Experts of a small language model.
Size: 9 layers, width 384, 77.1M parameters.
Experts: 16 experts in each of 7 layers, 1 pick a token, a sigmoid router.
Training: a variant of Muon for the experts, 660M tokens.
Below are experts of layer 2 (counted from 0) of a mixture-of-experts language model. Rows are named up (a neuron's input weights, with its number), down (a neuron's output weights, with its number) and show model dimensions 192-383. Each number is 500 + 50 x the weight over its row's rms, rounded and kept within 0 to 999. Numbers have three digits each.
Before each expert's rows: a language model's description of what the expert responds to. This comes from a sample of Wikipedia text that the model never trained on.

# expert 4
What it handles: One- or two-letter pieces inside foreign or unusual names and words, often after a consonant, such as Sp-y, T-ash-kent, Bra-k-emeier.
up0:549429515526522490548492417662473418540389563566543527464544477507515505478451396419537549454522478603458548541463394439489505519518445537533524490547575453467512507459466525472553544386453485474381466488482502505520533458504538545421464526488461460452504487519466536499387456543427400556511433494533473511499518446521381469539417530574491527471531499455529477524451457478493474606509428392571549547500504477484419563464442454552521548496528431486539479587507478480596531531501498504481404520595489472567521461496547590459485502568501458499437603448588519462476452449439504465
down0:517484475442483511462545536464550594386607538544472432549524553484449459503512495448410431563507581519442528466574384399569545419435438525486499522450534477614511502427580479607574584493380483487528479565441467515530470474566528462489467526476557530495391466567483462550480502490452500586483469431442501467610499526556562430537538455619516436477459456523380483517512484451534483517502430411494491554490476519531486486448475539435426452431470566561532447580561416544539536485589513510553459440550477520516410435477428483433420530430501587489547523547469409478522484440559510563
up1:578494483577546471501564451537476499576400500417494554497476446512480508644503423584510467483443458577449582599442528538510491504498439582534428479517472518576516508492465500547430618392463514472510543437445402621406487559631510494423483438527485545499471555506545512548542487567577516471432551508440408524522443515470475506582546596505515407453469514465478429458492471512484478548456539538518502433491531472484530499476516481469500542492479450613521461418476505466422530395626466438436411549483441489470463577475530583514414515476517488442488586548491473464508499523542511439
down1:463607577481467437579433467499487651397541502511514435529432576516513432450397548429553582559473450523532538568436598512503510513561496477561593416474549404469550563565465469486396472468503481501563533513599444517512504538458432536550506527546497436533513455486571499504386529477545440456446503556482518502513524512430450562526609531539574470462551544462452504603488467464541445457503461465497561482508508516481435529501497484532460597499502464472464421523454417537469497457426558453482543501568542602538486423564448495496459433482514488511387462462517512559565546466484515535
up2:415405520483387587419395491529545503545541476527522556492578521482488467538477531499511475481575534593488522519508550484462457536511467504479363551503494448434478547480484527480434491427479471583476499533489545459532505553611449512467448400561445490493496366480506497469531498529546513455481554497433586535496541509568455519493434485488464484502530549492490494526495629585519589454551460513423530551573520479482549597431573544435477402436447586466416516464534483543466522443432442546432504441619500491494631462474498479443523520519442467599459442474522445450553573474474417464
down2:573486458527459511509530477567534579558601434466476465532471513485499539491555464445572504528419430580519409513525491500499544453400537455448604543407500520588459525417565488456576535524481424479502452455618493498505499447463548434478580522496484476512524431477428525496560452512400559542561468463429514459503437484504472512463578496515563542534450480484551530471446427484510432486478443513508389598513468545487541444446385450456482487452520545510663521432494496497436572639561489534603453531466511514523424580433412418474472579496487520473570517580472460555604534485514507616
up3:608454505535450479522484609407420627563485506554505492513406535414525470541514568574424533573508435413438516457453472495440488515516492508502422506540515535504434549503482450434515517561540411551474494563446492555551577571532590442537462478560476477549527520564595545519580542414419451423526526558466544499444443448482425498479582484506540407512464497492462545489459460473519508449563571431466587544468520491373541478462509346505493499494434520543476417508453524495471550529512507522573483375543477523374494556477520541495511542547453448543483460405554567490526454575464470484
down3:517543438483455498514511502513518469489457517480519500455427506435537532523465577518487537597480568468460531530522505529608598500493475447510575472465465499453524516482584492555586457486513474599452452572595553455530537456516459537436481566529394513428449543540520515529451540541391411466488509508528560472495439527527528570513517556472501487449554454446480443496502425421494383582544451514526458509456400543550516521482440459517475511499552478462453615485434483526506545458461507527416465509430437475424548552611511552524438491479556467500473474503434498565469438473516519533
up4:420504492508510616485501551460445492515498523475584514529574509487593517434437368512437493450514575589470513490496561483459515438512437557519451407450509550497500551534521553456502538603509428499526439515522559476483549473520595598426513447519457559486481461526468488537538549496515481518538515525501445419604386480449525457563479512503452461419536549599527415573497567542593491396560501526468493585464493504448464461592457498448427548486536467546482503422470609506483551550629512463505462469441503492388495501563389454501528474486489482515534486529502539480471444630502527472
down4:485477485419444548483445535514449510512559493555491460465556485501380594419497386468501562544406486594463578464543479561523449411516564588521483578572557564539469489453440438489503489438432462486511578576548521505535488442543447558517408433481457399474472566531587531484542469521408547517443471587475444491466473585530542568444506492600628500437489490374459464490466560358610465491568531489608444508506581534574428446515505425629504485493479505558517433486501492469523464453455487464492590397523503470535586543565519524442465452531547531495478516433523456486451468461475486518
up5:485464450550480396520425523446470504558537492567374457549552508562472453453595534504517472472417469496510451560568583472462545480445553487428470476537491556535498403457437528540473527489480468460497478494447583497498470482509500445505511523575477456517490556418584506479436480449522553398569555489529518551510449540545433513413503518517549429404462529506478535445405606478528497534485557520551436585471504443511390598499514488566429523501513424587475501460421523474516482587500479524467517509628521500538451505553412485440596546579456545502525483462426445482531524533561501491
down5:555557529485548390455507481505591516519467485509537427511413424583493499511515577511542440496636371526487459433462518521465437459527452506564526475444465553470534463558463465597585536475500529535496540570574544450458470513539530497444526518417475519529522547429550554502510495476521521600461532322447422475499403378463505529444463453469447531474473577464442568471500487479606468483517514524493412517534547487529539597551489544466446578557464592443540428488486468507496508475505522460513517532485529461507476527639585497478453556461440493550448499513526433620430583507425464426

# expert 1
What it handles: Coordinating words joining items in lists (and, or, &, but), plus plural/possessive endings like -s, 's and hyphens.
up0:565611457513535387430493482459523508488517476517488511507533492516562525521477426471463456512500599563458507461537530510517505488567462492506484503485466565544568402550443425546540511488553489458419509524491584449454586459536528511553576568558457514408481468485542509557447507487482551416524491529403463555495486465592525467477488582524559496554409464496451544546434493416433513569468483510437575415478530571487417530490472563481432491520497499499565515396518491554488472613600537540531458367522411522578612521476493546443501546504452469539546459511512590516460539573437459494
down0:500459496565498544514545444499498509537498553513385430484447488518529543599528507540605545427506490488534499602474526446492408516473494426534464418583461392443567525402554412478561632443466560464629564513462557470470467536525579444464449455453491498479476534540464463486517529506482570580464494454509521531537378544470485501571461577505499548487493485434477473508527544554485526486581446458415408511510435593502512431532426470556569475456535568527457463572512444471521504507502466468484568584488476523438472471545501461554496375564537433529473467484587449484483483464513541414
up1:468485531494483477495522591531542444359390532566466434560519458444609506417486477490541428494480531509451519505496455521479603451588537469532497518513582483553553590551443499496569532483535542489490534523496591511419496569515479493426487539511522491496437488450494497494373380418531489527372510520484467530368600527520491426407471519521512448558514509586504561405515551543548470435523445476475473507514525480475539523481541515607540523407485382508482468504317454414553482437379506502503495494551481526511444512467518460461461556465481544615458503497567529558496589478520572444
down1:485605499462524531545526506469575521512471370412568452481598528505515490535519441444473425515546506610533542499538482539551512482520499501503445553519493521527432504498532545616446525574510586547506517425534579451585513486548488454458433389521510483546455427468482520542446478528527449464493497430505456521453489399448495509502431415421513522547529503515504484463562504549495501499561492559488481546470506506452485552427515507519562521452472361495485493514526480478566545556548506500523612489490527494471458575473454456535493529504518469432591585507516444579509529482517474506
up2:538549495434495450555476461449581538484422522427524351546468527559622414474526455482459466433511521461476513499530518462517459441505507546487520593432477483591618485478553571500569479617431449487497501490532489474486458554557436518540471559590548476522537440587530534519432599488446553490486520522482511519587518475545567463462528491576452456512537501492521528520530498485538462533476492588374416546607535484458484470530550485508425589510387529473515546467424488424527458531501444589548471510581474527421471482487511534529490489455475530545458521458462569477502501491493537527
down2:624477477502494668576492440512531494485484476512524467472504415555452563371528482482473529504506517609448428609492546586519552523520424466503501532452444527508493504528541449503420574496534521528526521456497595505462422497545514505521561397435430465513567503518510541445474521528505552453530493481471473499583481564502465458558497550489406508535456575483537587566486520466458502441489540512547515437508542440611513421422523510477597501496631484501435393452582504607549567519494502488457494456408534582515451409459508457457544546570507503510526496483425530513403430618533470438
up3:509431559522513548537391552515479422607486477556563435391552428477464505543523484568426445460512614591499568504557506463548485528473426526462504477505483530617497490453451452498518453503547446535552455549489490495463458474475459443537572473512546447546469538494462492477475546458547534515491504404470546530530526489562496530485470523496520520487432435444423527567552495449501505626428422480515532468436481459478434489484548525473504436577500445466497541511534519515408495616565535498496479458414528489521464423478501538439446485478460533600489468394458429479485449472476475490
down3:513514417440486478495505467509585506535495472497496553585444462495578414435468509417625479548529595502639525563442471504474346593493570457518526514521531533441493560479498447480585500535612612479491501492525539568482538569508519429438514457528471486433480584510544402552414431494514522457504512482456525564567429351441454431528554531597437560470573451503475446464431435493507481514564520587458471475545485542509572460554501561473503405520485507484487448497497518585453517468438484482511478459451441497451520539501571507511576426514427458502526468557547529566467492474490556554
up4:474536447501510556455593403515458447478415466541564488498508413493542445539527473456490610548495429514476530451399517482541496494517492494436498445453490575478539506473448467496561456465561538548521573559505557562567438499553564515444497517465552524455477426553490452452559480411479453513480443409500457529511448490609471341464555509481488551436510538496579479518489445478570524486496497426490474489488420548490493574438492490529593562501570522461573532491405506484597453462541577392658452490498520593552627581462537513380483533605570503592465476626484529555466479491486471506
down4:486496570472566490483468472525575562479538470486543513508401545522530463494534500414573465464495493519501519531559501447499388490557537519500518507525443422497542555316534523594469526538497546524480495580528543532443544600463489467483430546493563428505572507458477536558562419461519504543560466484536432517587444415478487491552493567537553496509549471525506483470473446552547516397584510497519430491522498498495532603492499447532551661537471486477451545442498479521470512451501589454401527495470516505400517527569471490423465517445492443518532420516560449509524565431528576513
up5:590390470588437329510465552551430524422537551537515528496530456466547533485529468467481395520568480459505452498558510465423392479513457507545560471527594495424504588483338475526471559462497555392421535507485510546522566520467547556464471469528507547505576541533501464439467484466441485481487441552545440476535505546414532529466506523504454457549443482606578538452546502501458587538494578497421446510526434548461590475433602458536525420548480498507408450514471506516501498550408425469399490548459460403538546561457484608480546521468496487548495457498539477387542454516546449507
down5:480517519344492594544508417469526517538501539532475498621496519462458420528484493502475598506467462590467518558432562566516599482534478474544454489507451414519438439501591531433499516509516435645546509492569506519520476433525452376484522530513471463480536530482489437490539444492559521475499510528461463595513490494547490433504504501510549558489483509379446492503465526574574481471454427585576506443481552505507407503546448500475498610474592473536550545534504459428440519486505627539562509499445479628491411525530469463566514496565570487533444410519542512584445576505505503470

# expert 0
What it handles: Middle or ending pieces of names and rare words after a capital-letter start, such as E-ric, I-ber-ian, Tele-mund-o.
up0:518509504599558516469478542472557439449515477513403476489467532501524490502529553557498480543460574565557518477496439477497500490572528500554431564511595486438394614482500496459458439488560469402470440404456431532531542531558553558472541557596552599538533514548472444532517552493492479519421496496516404473539480464577432361560537598547394538506505506453522603392454495559480590510503482396449497498490453425485589460454549531566434531531514486426559462530578537449498503455519448434463489565520468468472507506555526447542487486514502477442509445536527511554485678539465525503
down0:422623507572527586546447486519501477478474492585444543632535554576520490500531443432444574543544427450540488465430482413543561387491464505503516538548492465504539487430488513559482453467546520377546531483532508496509534488520473425427430543474578532515652503499504593465515532529532577500596440480405552520457442386505433397458403478409548468493551471495488489553443471453478541491395663525459541578527501468534507482439471554526525509466506452495396508464442464522544527458464525512525472508410555451556564502561464549527481536484426522422483551538367558498459490477496439563
up1:472519453532535435467420490508573506446569437524474590514517440522472448494548508479512415488516543474482448564451509454499447433521544609520543494466540437491502516462494494544506550553490506437460504500517515429524446558493421529607551457526426557474629524428509397519447540457475505532427383546515549596537494536455525559429496538417482541525542541512580513493574556524524576469570515480468495591565487454443533501494451511583442489448451551444410504537453517472499494469521483481486477398591502481539433574482433478591537578481474467520430460440546492473533420485504438499
down1:491504547559409521523434526477435520448527420466461492503472506435466451470495528526492568438562504487482458494570568543427500557462452498481494576496399467511496482486529477465431542519553427480477505574426514506607568477557561545420515477577445438486527332529467466497548494510509456503527485418556518514577468551507474589500491495492524590498455471502469586468507399591458508540626582541459432555544430520513543509501505489480420426442532521500418459460494499511453479405427441525533458521521520510447442518474454465504528481512446356561529534449502432425558540537468496553
up2:426525469486514428481564457529467475472529515470581521526454451543529530613494443543498514511361603523469558549573542521534575544550513415503476476565501535534513533550528461507477482395542500394468526437528471478539509521451502507423553504583568508399436565550519526504496493534434573583548451594520510559518497465549532545470499528468507386488520487527483592462532568594549421457542461484395454484528521411462484466492484489545361508484492538470512598528564534554462484565372460460511467488437513553420495518495505542470487507416504524545538480512494562542529448492469475499
down2:482528524510565519477494596556440531488540578502497475526570423499486464552469535440520550508535525478536480469489594438518559453503482534488508481503655446589460472472492496476377493483469451482477553462476522529434454470466464520486451548407543432579546519459420518592490566514419579454428499488433479509501527557548505574495473511527530443470560490521431573496445523475451493529420609446494578478486431532514525530504493538433467570454470529515453551534571512381519523490501419528501520542501450484466491486516536538556487444615432479507513436493527529455499616481530536431
up3:485491401460500422485532483418512461513474497503543523436601439486643477473491487494582526565531554492537498424448486448613398511505528553534558480468520505529463501521476580491393500566579522537474531555484470517542560596471575519483516570471404606473539442458475477461551441514537526492523448420433474543517492448483561537425494531483503486555532505549445501456459427503491515462551556486570472378522525491547568558460436520544577507499518472448474478408543520488434514505488445330444575486402500531563476423490528526446565494503495498460523472575520419528504464498520440602
down3:467516521489423414493429550491476458394517465516481492478507569484379462527454511531550509559461525515426518478484541541537601592430555421505519578476529476464515477440513527448478424465483436537505478552570362529445400492513528505569531477469484504516476449500459487511479528508497454460496513566404520476570531447504521482392478454522524576451446440559600582443495465550471592471529550513514478483500499544363443537489465500482402565479409457602427359499517538492497482520476559510476506544491536493587603507503423491546520495562466567475479544475509576522538541444491470525
up4:377407512464526574565496493431472507520419544472457489516552564428508491616468538390591519454408593508566485424545533543520491552413475443460443460472495561524457468570439517542563555436469560501547513517486485474382561493477490520501519518451477537523454490523560444620489529591465544510487455532591479540458482424540485515556457525480455480413529455531505472534449512469430474461484544461550458469483464455583478495524516542458577609641561435591423474522627504466504486521577428479569529403430474498531489551452445458456449535483543533432593483527481607431504489486425512473
down4:602441559559586465522509462500520495438480528563514558484505489519583522492515550499509483485475382505506488581443458484478547570603513499487473574470452508486539546487573480441408535478482514476445449485528437426500536479569516498492491497493478534431518530490503535483496426519491471492433425531563575553435438477461541510401439447426468560415497591478546579461542575501413515418525401481442460568561463561486422502424488417640540528506511447477511512501496470570489604537485548505478495551473611438580450530464580512561483514506461520430484526602566480594480432452492470493
up5:539544505527518490473479385431414574450508389529474532581518505584416504493486521478499513463514474365491498619500415448498439487546535466557520508460445432404504523585610506450580522495431620508468597578512455463510498529529509627535512463500500484506452508489508633437495495456454372464489504471464528498430558498493387533535523532555542443419446443492485465448575463493464580507540438559518443446467453507477525530516547408420452549523432461471462515487522584498468525553548462536511617484481536529433591501472492442488514498445488514485552499488499453408456540468467566525
down5:538511408535451445503603515523610427544525437519552522514514462504489446523536552456568645529462543587611476409536516471398535479541470504438366491488487518441475528413467401506462616488495563479472475434575565541462484503538463451553531389538496464590528449473590472564536409458510578419549475442453444517545576516477505562497561472480536478448466467530520580468513564506476549427477499441508474474541400536514462503500510451527530490525609456531427567610515537480522446501482468545507504541480518615501472460541476630429511487411498467504423442559465534484555531463586434393

# expert 9
What it handles: Colons after infobox field labels (Species:, Number:, Architect:), plus capitalized first pieces of names and taxonomic labels.
up4:547454508553460465499507531434505458531433523422507482520491530504490562473474488538585523456488461526492420509395565453505591528469396515563453493495459604527545484454559597433512573397501552511527599473492568448491452511559516550465602517456508456483567449494586442494574480557514552549519495470479509449473562576443613543496507456524411473548452528494496479495526527455537467507524459365540406527511466503503575538490612559502562583525339456460513475467482512606471430537504475519488523422494470398623462487497491498485501458503489525447445535532537450475511482543506428468
down4:537455536486570471455518570543509599509516514475457456449550488541461576566554429487503453463511576525520473443493534455553517538458441465571499548538499456515433549494422524478474536323537411460434368497500475519435588488414491498450516530564430511529492557626527518408487499448491511491519555493496457459494608471477438494482488453578581483491454493525572483536449498517489544572634525470580514469462473545457527486381423437423576537526459542536437489541456498543520532460502513475588511563486496509444594488557510499527461471422469472465415601470458466530500467437535423482
up5:521546469526483468485427529543483493509501436428486476391531588549463545400456498410447486537516486404527531439502447551499571592489445442487522518522481506496527506484468462480515515485545503462486474503604582495466473537433546491527462609550471441541570536627546466590538535511671527574508518474456461477562393475549553455484471499514487481565454412471526483527519500463549527548514534527401465453470556487543485529470479556585497559481484518513469394469476571479498463612523508548483441437551616458513463492515409450469509534405455484570571457474498443530502480509527449511
down5:569478499425505524425614494488436498461532502498595531595435549506417455412502577473515487435404515489482589552519485399424489519584415462464507466443543494523507554489519500477509534460477526628477459574482557484508468502489490445576572467494566494551497531625503614453557470381447462527521498499442469574494562368438472468484550475491477486544489554496420537543568549508509482485547551620553447527493510480509475421537585525474516449463474555493501537500576576477591497483452501441533589440506547523420585460486509527647454552555545597524408476555453477403383516471491555471
up6:472526610588394402555525469594499481444431529460528593599463446540511528496505540459517562488526589582486554605490585352555448471437465493534578511525479570492406515436408442399536536451483424488494530499434479465533524528515431463527535529508438572494561526527511451527558484490471499414566532534518430494515451464532429552481553402558530522606509479442472443406540563569513507501525520543509504503457500485391517519410520437511429529508476453589462427525474572536539550531509492429522527479377492538485562531573482505479461506523530476504561564420588536542567523450390492511
down6:485466545577607436592543488545532580521530550464491454492457632537479506489491423463541394473543524430434403478528538564492517532446440491522478411440470529444531477417443456472487518492440414497499539478482595468555500518433485540437495503471513440504548443497480538576544479427542447456350508488444488489582526454519438442508430595529476571571506489527452528520523375533484501514395495542531427556488493533491507564507465479384497512478498504415500531476537398449495484575484464461492418450526431515538628511544514576531450467520462527619538462499438604490594486491516486477
up7:460546546520488526496494390464492513480498489472549507404498536526529441501513404446391435537476508443566507465494476479591491511472561530486440621520452496436509443459476519523557515484494488562539539498419563402394558501472501486555480402478494593524518513590540426472487510460448466416530516520478496585561479414516383483484535579478456455524528486474522521420470483468513627472489594437455498511527466676511551482431444594443530340472498418489499442458499550452574497556495494504465448461470408546467434484520523565581459522505511480545448487574491455515517442551420449502
down7:552519515509448460481451476465447606545573510544454543520504502486526529464433506460433478509526591477512448528520572475479491584498482526488514439486506603516445490407425512555413622607519508531501462537474555479499436545538587484631538495497546490476468470563491484476448550512448490555548472556408385463616504512514463584519542509436573469444448442427442453519460501472460492483581426450480554562517540468534555502527491414513417476501460514544505499469497458439578544553508412472509415341563493527487525501448421540541507493517444447562474481514460429525535506491435505572
up8:514581486440584506587490516470471520531450443459500520467484544588558424579494563489494504450484441462511491477509500502509490492441503503474560505534431469454466467429504557466482425557482425540453424488494498485485560402470543584515461428456554480490496482408669533405533487497500477518538513579488482479445433554447546515484480488493508440538546568486471439467474560530433446522449476508527503631459531565521513521510431472452457538569598432599500533535475474420491498537492417455429488467485429551505557433536568469573485420462441455559521599468502354537486491546496550466
down8:418542557553524463578485470478522503500520535543517442542495537444546533504478522509534490504520476518472535490487473465439496561567472465459526490518561556524422532541515442497474513510472499601535507492486557508623425495381432449573455491532481406454493474498486593434474445480534516536525506328475556479503475482507531524547561472475493545481501421482462460537476442402508574480499463457548459518531438510516526471466485516424478566481469520439480490473437494643492497517399467457555498488447531536569530483525412493381514518435626487521458480509443538557612506541515501441
up9:436582424494415478462578432444414535554424511462471513530501486526492533508464604592535485505551542532409426510490499595550498499445516595538637488517498545451486543530472550568625491474522512528506568453510460535531589479548527596483506495498505396470526486513496515460568527446442527481476394511444492501520458467410456470391434453517469442548457483565595546519528550559505465546507605512515570514400434529533449500388505586561502531538499522537416478583501420454525539492511397496472491523443464618517576537498387596548583560585549450552503531516541461465486428541485510451
down9:423508472475573472508524468455456548450550485491510446477574409391507471577561566465493390515472525468501520433462438412468530486440502557453491590481513589466550490473556465497467388524339534466481524489486456480410466482537536470429565550509500565494472570485558555495503482588544526510591545476538553531472549598564608516504585522515472454544549561447442476441492496616510527495490517576545463521615560549526573446549427488517437538408493464538459510423590534434540538459443459488432499509512500516394429518521544438423428486494474624513528523463552483513464491511440522460

# expert 8
What it handles: Articles, possessives and relative pronouns starting a noun phrase or clause, usually after a preposition, such as the, a, his, which, who.
up2:480485431475529501506520545553573467518510487462445458516562564551547598485540470538534503545562574484427486409481477480532455551566498532403541523479465499564590539430470544514517469463549480532506551568556411452421507509520586523514433528496537457518572466448504445601451433553466431514486454479632621538453510444518448448526481494537542435585508523498580520442518454468437530484435613513475518505483558451581491463445480425581571414454538489521550463455478422435527470444462359469520442512524465463479484525547428439539589497462459449655454526439593544505448508530408541569
down2:530455485544509588529514494451436472495534589493515529508506533540516528516554524485492459409463483515470505433479488452505507488520475440491505494468448488481512521546513484502447515592462450407481456369464478483482485468527549523553444436549489423574552468409497518553486588496540462515441453476485589518548591511558477490515525506467462383476520481464527500445485456556447522420531418604499383586547505550639487447471480622490529489459498522524508543491491467588503578543504471447416632500577473456413581496460575515427460567550472514360459471523473568616559470465458502394
up3:572464571565502436447515533602433616540516497513491431480438551483506521527535520495400581523494498433510488421554539585596463492485484371459461468540487568464402531521431486515480451557439574511501488552575477455521572533465526458497508562448505565456457564424504626480456510481523427383333530565533528537551499394478556562441465544499512482607546542514356458451518517476494465452554477472616587515484427513470527451492451518487510502445579539433554481518483552432536485426405604443479498459511407489444522429525550396452571511483530457525523482451406488571520495601525470460
down3:515555579477499458514423448369524440471492478495524522440564412509461527499560455518527454422522436494490494472465564460406556531522483514588521500513477541405480545484418560524493429481562556477536513570453470504456515508527560478476563468426584473531528489500464556451562578507447539508497443503499465506505451534488447470542529496471534569452480484400520534506524481521545504502586571560480437468470526510466493537568607499469543472485484513440386532437547444543509531507567408535517466604559539465487465469490409314422548506487490480597446528419527509448503504450489527542
up4:543512472561424481503548470450588420521432527415578551573452555447519514464395530525460518514471490476461508559528386567555445532509557496451445593513420497556490563461548560492513443502502393477491526553479655485535497439512431535531463538491483556415433618496518486562457474507583517521540435474571479427547485476475505545502595590447558391413436567571515495409560502562444475536520503480486495450571457542481608506485550494512571550524474500523465446453467494515459474512454543454581525545537439583519549533565501509472590514446497471565463508489506533589584483492495505478
down4:455450503440484590476428537490539521526551415621454411471546498520429492438487597470432503535554501489473516589524517460476491505491513511435507494606508493472524504489575453506499472567572485528426507516564539553438516388451486550494515467516519491460552472444579548467603530634597430466574460574499525514463446492522493508487437433529489432510450460457547455371490510488534483498509545507531465478435450460504576491569433450449507612391515484526527455577491593469465481551527511499476495375449518480496468463483451533514569556588533552365435488455498605460452543469590489476
up5:497462548506437448549465510554477498494569491612551427463465500523472487506531528564410543529429398552400547514440544560516460417538439482526455506508487486489483399514546457494531540510586581503492553533422554507557519545503484417530530598540469507445338432489436555431381491550439638552411549507536584431474487476487496460384474482452485515541566563380486471493478570486486473458492536485400482466508528533441481441564476435582457511483443509439491592520614588523479427475523469548513528476475509542495532500567489463432438458406490468545502375529524502555455538536504505545
down5:501538455476536495545503547347508508533474362515376586523511563546437508543500492449502529538430525485463499532524488519561527568529482468506535424486563455482545537600514462530454556540485465438575481432563482425405573407563565526502452438481520542505624584563466533430563502559508431482524539491510394444504546527553544569525562608520497535464569417499461551480583477535526496528427488496524484490561421409629547559464503545422469556482534482552508442533413474542489588468524507490484459621560571524639481457457464539461606541528481411519376548428447469499427456519486471427
up6:482441529476434466465462367496484499459543527578489456549499473507398490565578492466546493465398540469452447480350402564544482488426533546455443532546512543473493542513498436558547535465545473460513476431444394498480490523500529507531566444530534630527455595428537456512617518403515579544563518458495477532452463542601502563496527563475414471505535498414453445480496498522508431435473467506504474534496429439508492514439469519501498542468468519548444490489508528505495484447452442540567544506483521497545536507516486565526576443553465554501515473471506432523425552447452521479
down6:554548476496470490477519534552491505527532513442425546473507624614622429502458501473471529416559517468556524439508527474419511472483544525453505388570426449540491455561463536445479448490536466612529524624520402531479474553492452467524535556536548454480511504447424535468399417555519579462526516490496496435521571454385502518501529433482501419487459595590491522512428443467501499577598450506529546434507485530543541593414531447476471513495604529537552526422574451465473605564557511429481477394515424485436480490586530491451455549500516456577510519542580505515462422465508541536
up7:495534448482459536569511518555443521521425514559442515498500500496490489507556484534498434494472422504483563539488430503622508487529519656470479583523544504533522465515594488548525541493508487544515493523419430476579433511574481505460461542539427433495451435468472426530561506442503546530504555550558525474517511500485389559436429475479514498552502492463488441550566520453500515426514536470572595514440557518498419544463551468508478497473418421426467486569566558622520544504421386524460531501430489473490364473428586566521591561512432583535453452521525490501501507481556479572
down7:580501504541473513477582471495535610472490588514492369497540358490593520509560509492525580512578466558537519502382440507466525412534540427571460495549461536492566468455578516451545424422501478478454570444467434513500478577436518502617443496570506497495544529558577500481535453560560492386376592556573497506545520512512590412613583534442545505448562495551486604484534469509416521437479530440451457385521452560474574468551462476511516519469551511509501485494454499509483593515450544491475544448473506409503574504579463485423471476478582503426494573562480464446535525506503502464